Weights of a small mixture-of-experts language model, trained from scratch on English Wikipedia.
Training: 410M tokens, 6249 steps.
Below are experts of layer 4 (counted from 0) of a mixture-of-experts language model. Rows are named router (the router's row for the expert), up (a neuron's input weights, with its number) and show model dimensions 0-255. Each number is 128 + 32 x the weight over its row's rms, rounded and kept within 0 to 255.
After each expert's rows: "gets" lists some tokens that make up at least twice as much of what it gets as of all text. This comes from a sample of Wikipedia text that the model never trained on. Tokens count by the router's weight.

# expert 21
router [149 168 145 142 134 101 134 151 104 112  95 113 138 102 127 115 142  98 191 129 191  89  98 187 102 155  79 150 104 118 119 203  43 148 132 161  79 110 164 119 129  75 127  90 171 120  89 198 115  92 198 108 162  82 124 104 129 124 144  62 176 152 159 134 107 102 175 105 122 147 132 152 126 112 147 103  91  98  69 165 150 102  90 135 125 141 129  94 130 101 115 164 109  76 104 147  74  73  65 104 127 132 154  88  94 177  58 134 143 173 139 170  99 162  88 155 115 106 139 173  97 143 109  31 115  86 116  66 161 125 134 147 111 155 109  90  89 154  85 122 153  86  96 174  87 157 148 142 181 116 119 129 106 109 163 145 111 166 126 151 178 166  73 149 107 157 127 169 120 135  92 113 161 165 112 138  97 104 139  67 120 184 155 120 148 137 156  91 100 107 104 189 126 150 150 182 108 210  74 159 143 115 172 163 185 157 137  95 155 158 146 102  99 100 151 151 173 154 149 120 119  99 109 106 130 116 135 114  88 123 136 130  70 125 169 123 156 130 146 143 121 147 102 125 132 186 112 132 135 153  80 111 183 113  91 129]
up1 [138 151 129 128 170  94  51 174 106 168 116 145  60 109 124 120 136 160 175  99 141 157 161  86  65  93 148 124 122 141 152 150 163  80 101 116 114 138 111 182 146 188 117 104 126 135  94 130 146 178 102 148 139 111 206 133 116 140 106 157 173 150 115 136 103 133 135 150 128  98 138 117 120 156 125 125 146  90  98 188 106  87  56 113  95 142  66 114 191 118 157 140  83  66 125 128  73 148 160 203 161 152 138 144  80  96 115 119 110  89 131 187  96 117 141 133 127 112  92 164 126 159 132 136 139 119  99 176 151  94 133  69 143 114 162  85 104 152 128 173 159 132 111 132 123 156 109 168  97 147 124 113 199 107  93  85 105 188  95 160 113 159  88 169 135 123 107 113 158  95 111 135 180 164 120 161 154 114 160 120  94 113 135 122 103 137 205 152 163 116 122 115 113  49 144 107 146 150  90 126 108  97  95 199 116 124 126 172  92 183 143 108  74 119 119 168 148 109  68  81 115 172 121  53  83 192 143 130 167 148 149 116  89 124 126  80 138 144  85 153  69  76 151 127 159 183 159 101 170 129  97 144 122 164  67 112]
gets: "an", "y", "and", "ish", "all", "ck"

# expert 31
router [101  87  83 157 127 100 151 163 114 153 113 133 150 114 111 152 175 117 132 149 100 184 104 131 143 171 160 140  98  96 103 171 109 134 125 171 124 141 135 176 150  99 144 155 116 110  66 101 199 103 136  96 175 106  96 146  95 129 159 108 149 163 127  83 148  94 175 107  71 185 145 123  83 189 103  78 140 129 142 142 102  85 179 136 165 121  97 155 135 194 104 170 121 123 130  79 121 150 140 184 136 114 169 118 195 131 140 142 170 122  82 117 118 160 150 178  80 147 100  95 136 139 115 118  88 116  96  51 126 133 106 128  89 169  85  99 111 162  93 137  90 123 124 139  85 115 164 108 153  76  79 217 131  64 177 148 195 131 118 133 127 154 109 123  81 127 125 180  65 195 106 160 116 160 166 142  50 133 165 140 139 111 147 155 106 136 136 127  63  63 138 102  65 140  97 135 120 137  93 111 122  92  72 102 125  92 146 113 129 179 125 117 129  85 162 134 122 102 170 124 102  99 153  79 130 173  72 116 155 181  88  83 118  89 125  97 135 190 101 128 153 124 150 106 139 145 129 152 169 180 117 125 190 158 159 160]
up0 [ 33 130  85  71 151 119 181 149 118 151 104 147 105 170 102 186 178 111 150  14  47 104  84 116 140 113 157 136 119 149  96 100 115 163 117 136 204 116 104 156  88 175 138 164 155 126  99 119 153 186  81  82 115 107  89 113 122 107 107  93 166 109 146 145 128 103 110 165 152 136 134  99 131  84 154 130 123 149 141 155 160 126 138 151 159  98  87  90 137 143  66 165 118 162 183 124 113 187 128 128 189 158 171 125  87 124 105 145 216 122 106  96  70 167 141 167 107  79 125 193  99 101  77 115 192 104 108 127 148 113 105 117 103  92  78 125 135 140 117 127  79 101 128 175 153 127 129 125 110 138  77  84 114 112 151  94 144 138 139 125 155 178 156 120  87 122 116 124 130  97 164 149 150 160 120 132 137 117 122 159 132 121 158 134 173 156  79 142 142 145 148 194 101  93 156  98  82 113 106 134 146 153  96 146 150 123 131 183 172 115  33 159 136  44 181 161 118 123 103 168 176 109 166 118 131 156  98 148 144 119 122 151 122  59 179  94 147 140 137 142  82 141 126 101 142 145 101 122 139 159 135 129 121  80  85 135]
gets: " re", " de", " con", " co", " b", " pro"

# expert 28
router [143 155 127 147  76 133 110  97 123 156 125  89 100 125 125 171 150 127 135 144  91 155 118 180 162 151 173 130 128 130 145 160 138 162  95 172 163 138 148 159 208 150 138 184 104 116 126 133 182 122 162 132 105 139  75  65 103 155 112 106 109 164 104 102 130 100 164 163 138 155 145 135  96 103  78  94 146  96 101  85  92 131 132 153 180 117 136 144 199 166 136 112  97 129 161 128 179 175 157 176 105 107 143 163 142 154  76 182 149 144 106 133 119 121 104 102 170 140 183 149  94 119  51 117 103 115 173  79 153 134  89 110 157 170  76 127  92 207 151  86 153 129  56 192 103 107 114 154 124 129  94 135 121  86 135  81 163 188 122 142  97  97 136 129  79 104 188 164 109 128  33 106 120 204 193 143 149 122 114 137 115 131 171 150 106 152  92 127 121 116 101 132 111 120  62 119  89 151 109 123 104  77 106  96 149 123 150 101 149 151 145  98 138 100 137 165 187 111 114  76 196  98  80  78 166 188 114 109 108 109 102 117 128 110 107  91 123 152 142 156 124 135 138  42  89 147  60 142 130 154 142  92  82 111 153 138]
up1 [128 100 108 144 153 102 145 137 119 106 101 132 141  99 153 190 125 134 144 127 121 121 125 111 116 149 121 112 146 127 121 173 175  98 106 160 133 102 136 119 139 141 187 146 153 166  61 154 200 151 154  43 126 152  93 148 130 117  99 105  57  75  96 119  57  89 165 173 124 122 117 137 134 116 128 178 165 136  63  83 152 115 123 102 148  83 125 107 187 125 201 149 137 131 171 130 112 122 127 113 148 109 153 181 133 150  98 160 164 139 121  93 125  76 106 152 119  71 129 102 169  86 111 177 200 113 151 104 199 108 129 160  97 134 135 142 165 134 109 168 108 155  95  98 132 157  96 129 128  99 129 144 142 128 145  89  57 149 154 185 141 104 141  84  88  86 172 194 123 110 129 143 156 120 136 164 229 158 163 122 108 150 171 126 105 187 148  65 139  94 108 162  48 141  85 108 114 149 160 116 113 130 180 142  26 110 166 161 191  98 138 113 105 110 112 111 147 124 149  89 157 164 111  90 100 189 126  61  66  76 117  58 134  87 170 112 113 110 145 148 158 142 122 128 123 106 123 133 121 136 131 135  93 122 124 120]
gets: "st", "ent", " first", "th", "er", "est"

# expert 14
router [113 105 122 146 106 179 143 113  93 123 133 154  70 127 131 139 157 115 160 147 109 225 146 116  98 128 124 103  62 130 131 169  79  82 131 155 177  31 132 157 168 100  94  79 147 145  86 114 118  71 185  86 201 144 130 110 137 164 157 103 131 141 119  75 108 128 165 148 139 179 157 139  95 138 154 128 113 108 120 175 111 107 130 162 168 117 152 114 203 156 172 135 137 110  83 111 181 103  72 140 131 118 127 111 137 131  80 136 193 170 160  80 117 102 182  98  92 129 154 163  79 100  60  88  87 142 171 114 175 120  76 128  76 180  93  86 121 141 124 137 152 128 125 161  79 107 145 154 171 159 119  96 140 135 145 112 143 103 121 137  78 178 114  74 103 163 146 152 110 116 157 115 157 171 118  92 124 141 140 135 134 123 142 144  98 139 139 116  58 138 105 116 176 126  81 196  89 164 120 131  90 108  80 163 124 139 159 145 111 150 141  92 103 137 168 161  93 101 227 100 149  67 130 138 135 126 133  46 115 162  87 110  89  85 100  95 164 154 121 113 139 135 113  93  90 164  89 165 140 138 105 106 146 137 149 167]
up1 [144  79 142  90  86 134 151 126 130 127 159  66 131 114  32 168 109 102 177 174  53 149 157 138 143 137  95 104  98  97  95 141 112  87 138 107 190 158 119 127 173 171 140 145 121  92 127 129 115  72 130 125 174 131  65 162 133 127 205 207 120 125  82 150  85 126 127 166 148 135  58 148 152 199  90  83 161 136 141 175 140 143 127 121 169  94 155 147 155 186 143 111 126 110 128 195 151  31 103 178 115 107 111 108 151 127  92 104 140 187  94  80  91 114 177  94  95 111 121 176 112 115 127 127  80 113 106 101 126 120 124 112 131 138 101 185 157 109 127 179 146 118 105 150 101  83 143 116 112 135 144 144 115  90 115 107  98 106 136 116  91 181 200 164 157 136  97 173 136 142 160 124 197 126 117 130  87 156 147 233 164 138 199 124 130 115 155 140 112 163 147  74  85 129  87 134 105 146  78 111 158 120 113 108 106 165 189 118 132 172 124 113 137  99 115 175 101 175 108  97 108  97 181 119 118 102 165 109  84 147 109 125 108 112 137 104 150 128  88 151 105 157 126 120 105 119  85 146 135 140 107  74 132 164 132 109]
gets: "t", "at", "et", "d", " T", "ot"

# expert 19
router [111 112 143 166 166 121 155 124  91 133 145 117 113  56 130 116 144 112 137 162 139 110 131  92 155 132 167 158  99 106 181 174 132 160 152 169 127 126 122 141 182 121 129 100 149 152 113 101 134 165 153 127  77 128 150  89  98 141 139 110 193 129 165 118 136 134 173 137 164 163 221 105 139 188 119 148 128 146 116 197  83 110 116 179 131 139  39 124 165 158 120 187  85 148  96 147 125 127  98 135 108  83 137 167 176 111 148 120 140 121 159 127  85 186 161 129 105 103 114 101  95 141  94 113  97  95 139 160 150 147 135 148  97 106  92  83 113 174 110 119 128 116 111 107  53 163 122  94 151  64 133  92  93 116 154  45 181 173  92 119  77 158  86 118 102 212 108 157 117 155  97 206 148 102 176 145 122  84 153  93 152 109 183 129 120 162 105 160 118  66 105 111  89  88 115 146 106 120  43 144 136 101  86 130 129 153 139  94 121 131 113 105 126 135 170 120 133 115 190  91 156  99 108  98 149 156 110 126  99 212  74  84 104  97  85 111 126 164  94 136 200 146 112 107 101 127 117 185 110 180 132 139 130  73 116 109]
up0 [146 141 132 123 110 106  98 123 114 134 124 145 176  76 152 135 149  60 145 146 136 141 187  78 149  74 122 107 153 117 191 148 102 100  93 135 185  98 169  92 102 102 143  93 120  66  91 118  74 132 167 162 103 117 161 151 127 147 161 134 102 161 122 174  54 128 131 168 125 110 176 147 130 175  68  94 147 138 163 147 112 135 105 147 220  99 133 163 194 137 167 119  28 129 131 162 129 135 119  44 136 135 123 155 162 190 158  82 143  82 146  72 160 175 153 105 171  91 115 172 137 144 105 188  71 106  93 158 145  93 128 153  73 115 153 112 147 103  97 144  95 160 153 180 109 162 111 176 150 146 162 119 156 127 122 125 133  98 133 129  61  75  78 130 138 162 129 178 110 123  93 133  92 106  99 118 177 114 127 186 113 137 131 147 162 131 144 158 110 104 150 115 104 127 129 156 162 171  88 125  96 187 121 136 125 136  85 119  62 111 129  82  72  69  83 153 107  93 102 136 122 122  73 131 134 167 161 152 113 131 142 118 108 144 119 169 109 135 106 132 110 113  99  86 121 195 197 192  95 110 118 139 134 145 159 112]
gets: " in", "o", " was", " is", " as", " In"

# expert 29
router [142 123 133 159 140 136 142 123  94 145 152 165  86  68 120 148 161 112 136 102  99 148 122 132 106 134 154 207 101  75 132 124 115 125 167 155 125 108 175 126 137 146 109  99 131 140 102 104 160 118 127  80 125 150 144 158 111 107 124  96 173 142 119 158  88 102 142 147 171 201 142  85 146 201 148  88 135  99 128 172  43 104 103 144 107 127  58 121 168 119 118 147  93 122 121 159 177 157  67 154 166 151 159 154 124 132 117 140 151 109 166 102  77 196 102 111  72 104 155  99 149 120 117  46 105  95 142  79 164 168 121 135 101 110 102 134 156 128 138  96 161 130  96 115  87 116 142 143 122 101  77 121  97 131 124 122 136 182  80 135  64 151 124 149 129 142  89 143  71 147 125 155 149 146 144 124 100 131 196 188 115 159 153 164 140 179 126 142  96 115 126 114 160 129 123 167 110 153 102 169 100 134  58 154  31 166 152  87 155 137 123 120 130 116 170 123 133  88 173  70  74  90 147 126 168 166 100 123  86 213  91  77 121 121  90  89 175 131  63 166 183 147 111 114  73 180 149 171 144 165  85 107 156 146  93 171]
up0 [173  61  92 134 120 115 116  85 149 140 103 102 104  99  60 165 171 151 118 179 137  89  99  86  78 162 129 172 117 107  94 140  70 109 120 176 148  98 102  76 124 138 143 184 148 159 145 152 100 150 126  96 156 138 136 112 120 129 130 210 127 135 103 164 160 110 180 144 162 149 106 120 180 141 196  59 121 121 107  87 124 163  98 163 118 139 116  82 129 172 133 145 114 103 149  91 149 117 110  71  60 160 203 205 178 107  98  81 113 107 132  71 136 170 138 118 142 119 121 153 150 102 114 163  87 107 194 136 114  90 124 123  85 110 199 166 157 187 126 165  91 113  89 124 190 130  66 140 140 116 109 141 104 165 127 138 140 175 188 123 186 124 108 119 139 185 136 162 159 132 199 110 137 161 126  96 122 150 151 136  95 110 124 135 178 106 106 131 150 100  98 187 123 185  93 143 108 129 120 135 120 140 171 119  83 126 124  96 136 106 110 114 118  70 125 197 108 132 100 126 129  82  79  92 104 112 105 151 128  95 107  65 115 100 227 145 120 141 129 112  95 101 100 106 129 153 137 149  85 140 101  94 104 149 163  91]
gets: "s", "es", "os", "ations", "8", "9"

# expert 30
router [115 109 153 122 156 120 110 156  90 144  99 116  93  95 134 126 163 160 124 117 147 110  83 120 176 181 134 150 113 136 186 151  87  78 182 112 126  93 109 155 150 144 114 149 174 112 110 153  92 112 141 120 127  68 151 130 192 156 184 110 159 116  78 142 106 134 105 184 155 137 106  98 101 139 116 114 133 112 152 175 195  36 126 159 166 217 145  64 125 159  85 183  83  32 103 138 103  78 101 122 113 120 207 161 133 200  98 169 137 176 115  93  88 151  92 110  85 133 129 124  52 172 151 116  98 110 122 121  88 109 100 194 120 124 112 191  85  68  87 173 138 113 114 174 143 144 103 153 161 133 141 127 147  92 120 143 142 155 103 182 104 196 134 173  66 167 107 137 122 149 138 136 171 164 162 120 138 126 160 128 128 147 106 164 119 159  87 117 105 145  84 148  84 126 108 109 157 110 133 147 108 132 101 125 125 147 169 111 180 136 140 102 111  95 112 124 138 108 140 101 161 156 107 138 162 144  90  69 125 129  85 102 107  84 105  77  78 144 120 116  83 182 165 110 155 163 132  95 134 132  67 123 124 121 186 158]
up1 [139  98 130 161 190  48 105 120 133 184 153 137 110 131 120 160  80  87  91 131 105 131 152 133 124 132  77 114 110 156 121 147 138  90 117 111 146 124 122 111 194 107 146  93 111 107 145 138 162 167 116 128 147 141  94 133 166 168 107  54 168  89  78 146  98 145 163 133 148 166  94  74 139 146 113 108 107 162 158 107 142 129 139 109  43 114  77 119 167 136  77 112  95  99 131 115 121  86 145 125 142 120 147 193 199  99 171 125 121 147  48 119  72 148 152 179 144 134 106 179 179 169 162 166 140 198 206 101 129 129 159 116  56 107 113 112 152 144  90 137 168 128 108 120 113 126 181 117 130 135 142 118 122 110 140  39 122  81  55 122  96 140 134 158 100 124 163 137 131 179 131 158 122 138 161 147 156 215  67 183 122 141 104  97 145 154 148  74 150 111  86 134 131 138 152 156 129 142 184 143 149  82 163 188 154 185 129 172 108  73 188 106 138 141 143 110 130 153 125  95 138  92 125  83 127 146  44 154  66 104 160 109 101 147 101 107 127  86 125 149 155 134 152 136 143 151 143  77 137 127 124 104 125  68 155 130]
gets: "n", "k", "er", "ant", "re", "'"

# expert 2
router [175 129 181 132 143 120 116 132  75 137 139 150  97  92 122 112 147 164 139 191 140 108 119 102 147 169 225 131 109 154 145 151 178 146 154 144 165  94 144  88 193 151 120 138 165 124  73 149 149  79 166 116 176 110 135 124 170 200 166  75 139 164 128 137 135  75 181 189  93 117 121  86 115 145 163  93 146  58 122 102 111 131 133 131 154 187 131 145 152 163 128 173 130 104 104 136 156 100 122 153 112 140 126 138 158 160  99 188 124 136 126 129  94 125  76  97 100 100 147 134  95 126 104 111 102 111 113  55 164 173 108  99 126 128 100 155 128 130 119  28  77 114  80 141 107  58 128 179  99 150  85  83 120 120 131 152 112 135  80 141  75 164  53 169 154  94 173 169 118 117 113 128 123 171 108 175 123 100 119  91  40 103 135 144 101 160  54 163 123 112 151 148 106 141 105 158 171 131 102 120  88 119 111 167 127 163 154  94 174 174 150 120 161 132 146 137 167 123 126 106 184 107 115 159 141 154 116  96  69 124 102  27 105 113 110 121 176 137 104 159 134 119 130  83  98 159  89  95 171 111 126  96 140 109 151 132]
up0 [147 118 194 116 133 156 156 157 122  96 163 104 128 115 151 155 155 122 149  87 110 118  71 184 122 158 125 112 156 130 163  85  34 141 155 128 131 162 164 133 189 138 213 120 157 134  97 127 100 132  57 116  74 141  67 148  97 150 128 105 144 108 177 144 109 116  97 119 114 133  95  87  91 134  80  87 130 111  80  64 184  74 118 126 234  88  87 139 164 107 131 168 109  78 188 203 140 151 145 155 170 136 160 118  96 136 116 143 100 123 153 131 121 110 138 129 154 105 114 155 160  67 118 146  91 110 162 165  82 135 148  94 161 135 164 102 176 148 101 118 133 116  93 168 115 138 143 148  92  97 133 109 110 133 147 120 105  98 110 131 187 174  81  93  82  98  81 119 156 149 119 150 133  78 143 112  89 160 185  94  36 110 153 137 102 154 152 106 192  84 201 121  94 157 146 133 142 105 128  79 121  66 131  84 132 102 135 117 168 140  95 133 104 142 146 115 125 123 185 133 131 122 128  76 118  91  86  83 135 162 127 111  92 174 169 160 172 129 141 108 130 123 150 108 126 185 177 104 132 128 111 132 147 159 192 139]
gets: "al", "ation", "ment", "y", "ate", "ial"

# expert 17
router [151 128  93 126 138 130 146 151 103 142 172 126 100  76 140  85 160  90 183 118  76 178 126 128 164 183 112 197 120 133 105 196  69 170 120 199 142  61 104 133 181  56 112 137 105 161  59  96 161  65 155  93 163  96  62 145 144 159 141 129 159 171 137 110 141 129 121 138 164 119 208 118  90 122 142 125 164  90 121 128 113 104 142 134 156 122  90 117 136 180 133 148 102 158 131 127 128 183 104 160  94 115 144  98 128 118 129 130 152 161 153 106 132 132 126 111  79 133 130 121 130 105  93 130 151 148 134  88 131  64 126 148 112 121  67  98  98 134 104 139 132 145  94 107  86  88 153 135 172 118  94  83 114 109 131 138 162 152  70 158 114 154 128 160 116 168  94 168 135 126  77 155 153 182 129 158 102 129 153 128 141 111 116 105 128 121 119 164 115  94 105 122 129 130 122 173  97 188  61 134 127 119 100 171 130  78 169 129  98 133  45 112  81 165 199 140 156  74 221  88 114 119 134  76 135 155  86 129 147 159  71 127  88  95  94  99 155 184 102 157 190 168 187 100 104 129  98 167 170 168 114 120 147 100 161 172]
up0 [128 110 135 105 142 213 150 137 122 127  73 152  94 153 152  70 128 140 135  85 179 101 131  69 193 162 115 166 154 154 130 157  96 132  81 111 173  87  99 147 163  67 113 134  99 189  92 119 102 105 123 129 112 142 174 135 130 123 150 117  88  89 120 155  72 165 159 140 114 140 113 115 116 129 122  53 126 155 105  98 153 140 158 145  97  96 112  88  94  68 178 146 183 136 111 183 140 125  62  87 119 133 168 122 158  83  66  93 181 138 164 172 175 134 137 111 157 140 116 136 138 132 108 164 107 143 150 156 131 161  72 182  86 160 141 118  38 159 125 200 142 165 125 176 146 111  85 134 151 150 122  94  67 149 114  90 134 114 146 121 122 128 106 133 109 104 109 106 117 109 115 149 142 192  85 126 103 127 127 109 101 151 149 105 101 186 101 157  93 126 112 106 164 199 127 163 102 124 157 128 123 116 145 126  90 116 173 187 153 142  88 150 155 115 103  80 135 118 134 182 124 192 142 147 124 156 116 127 125 141  72 107 214  89 186  93 164 112  87 152 172 118 129 127  59 122 101 121 165  79 134  92 138  63 119 189]
gets: " S", "c", " W", "w", " st", " B"

# expert 16
router [101 121  96 152 121  95 200 145 123 133 155  91 119 137 151 153 165 112 148 110 112 157 137 131 124 125 152 102  85  99 115 155  97 143 193 133 110 108 143 156 156  97  74 133 164 135 135  11 163  51 150 107 142 124 117 127 101 166 144 128 141 136  41 116 135 143 183 123 142 145 129 164 116 164 159 129 164  77 113 140  90 151 123 159 184 149 125 127  72 131  98 170  90  97  91 120 164  90 124 153 106 161 151 138 148 171  92 126 136 196 178 171 118 204 163 133 128 116 211 142 120 161 100 112 110  83  61  59 167 103 106 113 131 155  67 126 117 151 143  65 134 127  99 152  65  62 136 127 173 107 140  86 116  90 160 107 147 192 135 139  67 133 143 128 111 128 150 167 113 193 105 187 131 158 149 152  77 120 153 165  54 136  83 133 126 150 110  72  89  79  83 122 113 126 109 176 119 152 132 146  74 107  84 125 147 125 164 128 142 155 116  76 136 150 125 166 144 111 133 102 118 130  90  79 133 170  98 137 110 152 132 141 142  98  94  35 115 144 130 122 119 129 126 107 116 150  95 180 173 110 167 149 145 118 168 139]
up0 [107 132 208 162 153  82 195 133 143 165 123 172 132 101 156 164 143 161 118 157 113 134 188 124  88 134 163  92  64 110 121 176 100 113 172 134 136  74 119  95 191 128 111 169  85 182  80  82 150 119 121 127 148 136  68  37 115 168  64 126  59 116 156  62 139 148 132  88 130  64 169  96 135 127  89 142  72 149 105 138 164  91 124 184 171 124  99 144 159 118 175 152 106 153 137 156 102 186 122 102 131 175 116 156 165 140 118 128 102 160 139 125 169 137 151 173 104 141 148 144 107 160 114 116 171 155 156 141  72 142  98 110 105 122 165 124 141 146 132 144 103 170 174 124 170 188 118 112 128 127 101 138 132 152 122 117 153 183 135 182 122 134 149  92 111 117 133 121  88 152 135 152 180 156 145 110  97  58 117 132 111 151 113 141 116 133 118  63 131 125 127 124 128 102 138 170 191 130  65 118  66 117 159 116 177  98 125 124 119 109 111  71 150 118 166  57 184 131 130  61 116  90  96 122 102 115 132 163  89 141  52 122 111 101  58 136 132  94 147 143  89 116 122 117 151 149 145 140 112 163  53  81  80  91 143 138]
gets: " C", " he", " M", " He", "ri", " H"

# expert 22
router [163 129 177 143 145 106 150 105  93 189 155 157  92 112 144 141 152 157 165 155  95 183 104 139 151 124 126 141  89 154 121 114 134 116 131 146 138  80 173 111 173 139  96 176 157 107 119 122 115 146 162 124 155 110 117 124 178 142 130  54 131 132 106 177 106  94 129 155 181 164 100  72  66 116 148 115 117 107  66 176  99  57  92 125 127 158 102  60 156 100 133 131 120 111 114 150 137 150  77 149 127 108 223 184 106 126 139 174 181 162 153 100  46 149 115 120  85 131 149 123 124 146 162 120  70 146 151 102 162 146  62 187 101 195 110 115 108 180 175 130 180 130 143 139 119 101 116 158 138 125 109 146 110 121  45 104 180  73  73 111 142 157 138 145  84 132 125 157 118 132 149 147 128 150 112 134 134 110 128 120  95 179 112 150 120 178  97 116  77 111  71 164 108 122 136 160 107 127 127 170 123 130  83  86  83 133 191  84 135 162 131 111 107 122 128 113 180 135 140  83 151 125 114 137 133 144  88 104  49 166  91 104  80  93  80  94 223 152 124 163 133 113 127  97  56 147 107 146 104 161  94 118 152 125 178 110]
up1 [125  80 193 100 180 143 208 127 178 148 136 180  68 126 128 150 131 217  96 144 117 118 107 131 146 152 115 105 143 145 134 132 104 200 158 142 116 109  96 175 165 110  93 201 160 120 138 140  60  77 131 105 125 128 112 137 143 154 142 139 103 145 109 148 117 110 108 158 157 187  82 116 144 115  82 140 153 123  97  92 118 107 123 140 187 127 161 103 117 103 108 163 117 103 170 120  95 119 102 158 117  92 112 164 187 106  63 122 183  99 105 131 145 144 104 106 119 135  49 132 105 138 132 125 131 101 170 143  71 120  71 111 110  48 163 112 143 148  99  76 163 130 167 130 140 104 109 139 180 169 168 134 154 217 129 166 152 129 151 106 120 104  94  78 147 152 128 142 115 123 170 143 113 137 126 144 170 135 105 163 125 119 148 114 148 119  94  90 104 113  95 127  82 144 125 153 158 132 140 187 139 145 146 122 119 138  96 119 184 127 184  87 111  65 120 224 142 135 105  87 179 177 111 125 147  61 120 174  99 134 149  57 102 136 102 162  82 119  86 154 131 146  86 104 119 135 106 107  57  60  77 142 140 144 184 159]
gets: "ed", "ing", "d", "ated", " of", "red"

# expert 25
router [151 125 139 126 113  86 176 158  64 117  97 177 116 118 131 130 109 106 164 124 128 193  88  97 178 114 136 157 117 138 101 149 135 142 150 145 146  82 163 149 172 118 103 116 135 183  87 124 110  56 169  81  97 110  97  85 122 135 160 177 175 118 160 149  28  76 201 164 153 146 112  86 141 154 159 104 140  83  64 135 132  55  87 187 148 148 120 122 168 147 139 139  79 101  75 123 162 145  83 134  96 166 138 173 118 200  96 135 179 154  98 106 133 137 105 122  92 138  94 142 106 174 123 121 140  97 135 132 136 151 147 133  65 145 133  98 133 158  52 149 143  68 144 157  99 113 178 155 145 121 104 139 146 130  71  73 141 131  91 147 141 129 106 117  89 173 143 156 142 146  78 173 124 158 111 156  96  85 144 132 123 134 127 124  93 106  83 175 129  50 140 148 117  80 101 153 150 130 104 196 112  94 128 134  87 131 130 107 135 182  80 122 159  92 144 145 128 158 185  91 117 135 159 117 166 153 143 108  94 153 129  73 123  92 111  94 165 126 105 112 107  97 111 134  93 144 134 220 107 211 160  75 156 133 120 123]
up0 [193 184 130 104  65  60 108 125  20 167 144 174  62 147  60  63 130 142 150 165 158 140  81 168 139 171 177 122 139 136  98 101 147 149 119 154  72 114 120 107 179 130 107 112 150  74 106 114 125 135 135 129 147 162 181 119 137 135 160 134 157  55 134 129 147 135 112 169 134  90 137 101  80 130 171 110  64 130 144 201  72 108 178 130 147 118 104 101 148 175 107 114 119  75 142  82 153  95 187 157 120 128 160 138 166 146 114 100 176 140 115 149 171  95 113 112 146 126 166 151 113 162 120 105 164 158 137 123 108 125 141 166 158 185 189  85 103 167 113 131 145 107 105 140 150 137  90  90 116  90 160  94 102 140 108 123 131 129 149 182 170 153 105 131 129 202 122 119  71 142 180 137 162  90 155 127 105 107 135  91 162 110 117 107 103 125 117 162 123  84 113 145  92  76 144 136 158 127 113 172 141 162  89 129 112  87 194 110  64 158 101 132 106 134 146  34 148 125 121 103  73 102  70 102  84 125 195  97 100 188 180 121 112 167 104 131 140 137 104 121 104 164 110 130 161 116  90 134 145 110 150 112 124 141 109 112]
gets: " |", ",", ";", "),", ");"

# expert 15
router [114  79  85 147 146 114 142 134  91 153  75  98  65  73 107 141 160  60 156 107  74 227 151 133 131 166 119 192  81 105 102 184  69 177 127 174  90  91 145 159 154  56  71 136 148  84 145  70 146 119 117 104 167 121 103 134 172 148 150 106 211 140 129  90 166  97 157 124 124 145 189 148 118 155 165 111 151 124 126 149  93 132 139 164 115  93 150  98 103 156 136 163 117 151 123 153 101 155 109 156  74 134 159  91 173 143 128 111 168 130 156 146 139 144 170 155 130 120 132 126 130 130  97  95 126 119  92 100 144 108 141 179  75 125  97 109 101 137 111 163 138 135 112 120  82 133 198 130 163 118  95 133 136  68 123 117 176 129 105 164  59 144 102  84 122 166  90 164 149 158  80 173 131  93 153 149  66 146 160  93 123 117 128 124 148 169 128 136 114  85 132 110 109 127 120 140 100 142  64 174 122  88 119 119 147  73 177 102 134 143  82  72 132 161 171 129 168  57 161 102 152 117 129  65 121 144 125 127 153 210  87 101  98 112 138 115 150 142 127 151 131 171 177 110 101 144 120 185 174 141 105 130 194  85 140 153]
up1 [142  93 131  94 148 161  93  95 128 139 151 137 197 102 154 128 128 124 133  94 130 113  84 150  85  97 117 171 145 158 122 186 146 119  56 198 120  55 136 155 172 121 134 137  92 187 138  45  94 122 139 154 161 140 117 131 148 158 143 168  99 159  90 114 100 101  91 174 146  85 165 105 128 118 172  76 164  85  29 177 140 119  97 125 100 114 157 113 118 115 116 132 100 159  61 144 143 180 127 157  96 136  93 138  65 108  86 144  85  97 151 205 146  49 122 169 141 183 162  81  96 137 103 118 142  83 128 119 124 112  97 116  88  75 153 111 146 101 100 134 115 155 154 166 121 158 158 148 155 142 148 123 168 119 161 135 122 156  58 166 117 142 132  85 109 111 162 181 117  92 110 122  85 115 101 182  96  72 151 129  73  53 124 124 174 166 136  80 138 135 134 111 146  82 174 166 112 107 135 159 220  81 139 124 151 160 125 152 102 147 154 127 196 136 143 180 142 142 156 156 162 131 110 122 125 157 103 153 110 110  89 140 146 101 127 100 177 139 124 119 111  98 138 125 106 153 101 139  68 134 125  68 147 148 126 177]
gets: " ", " f", " p", " T", " E", " Me"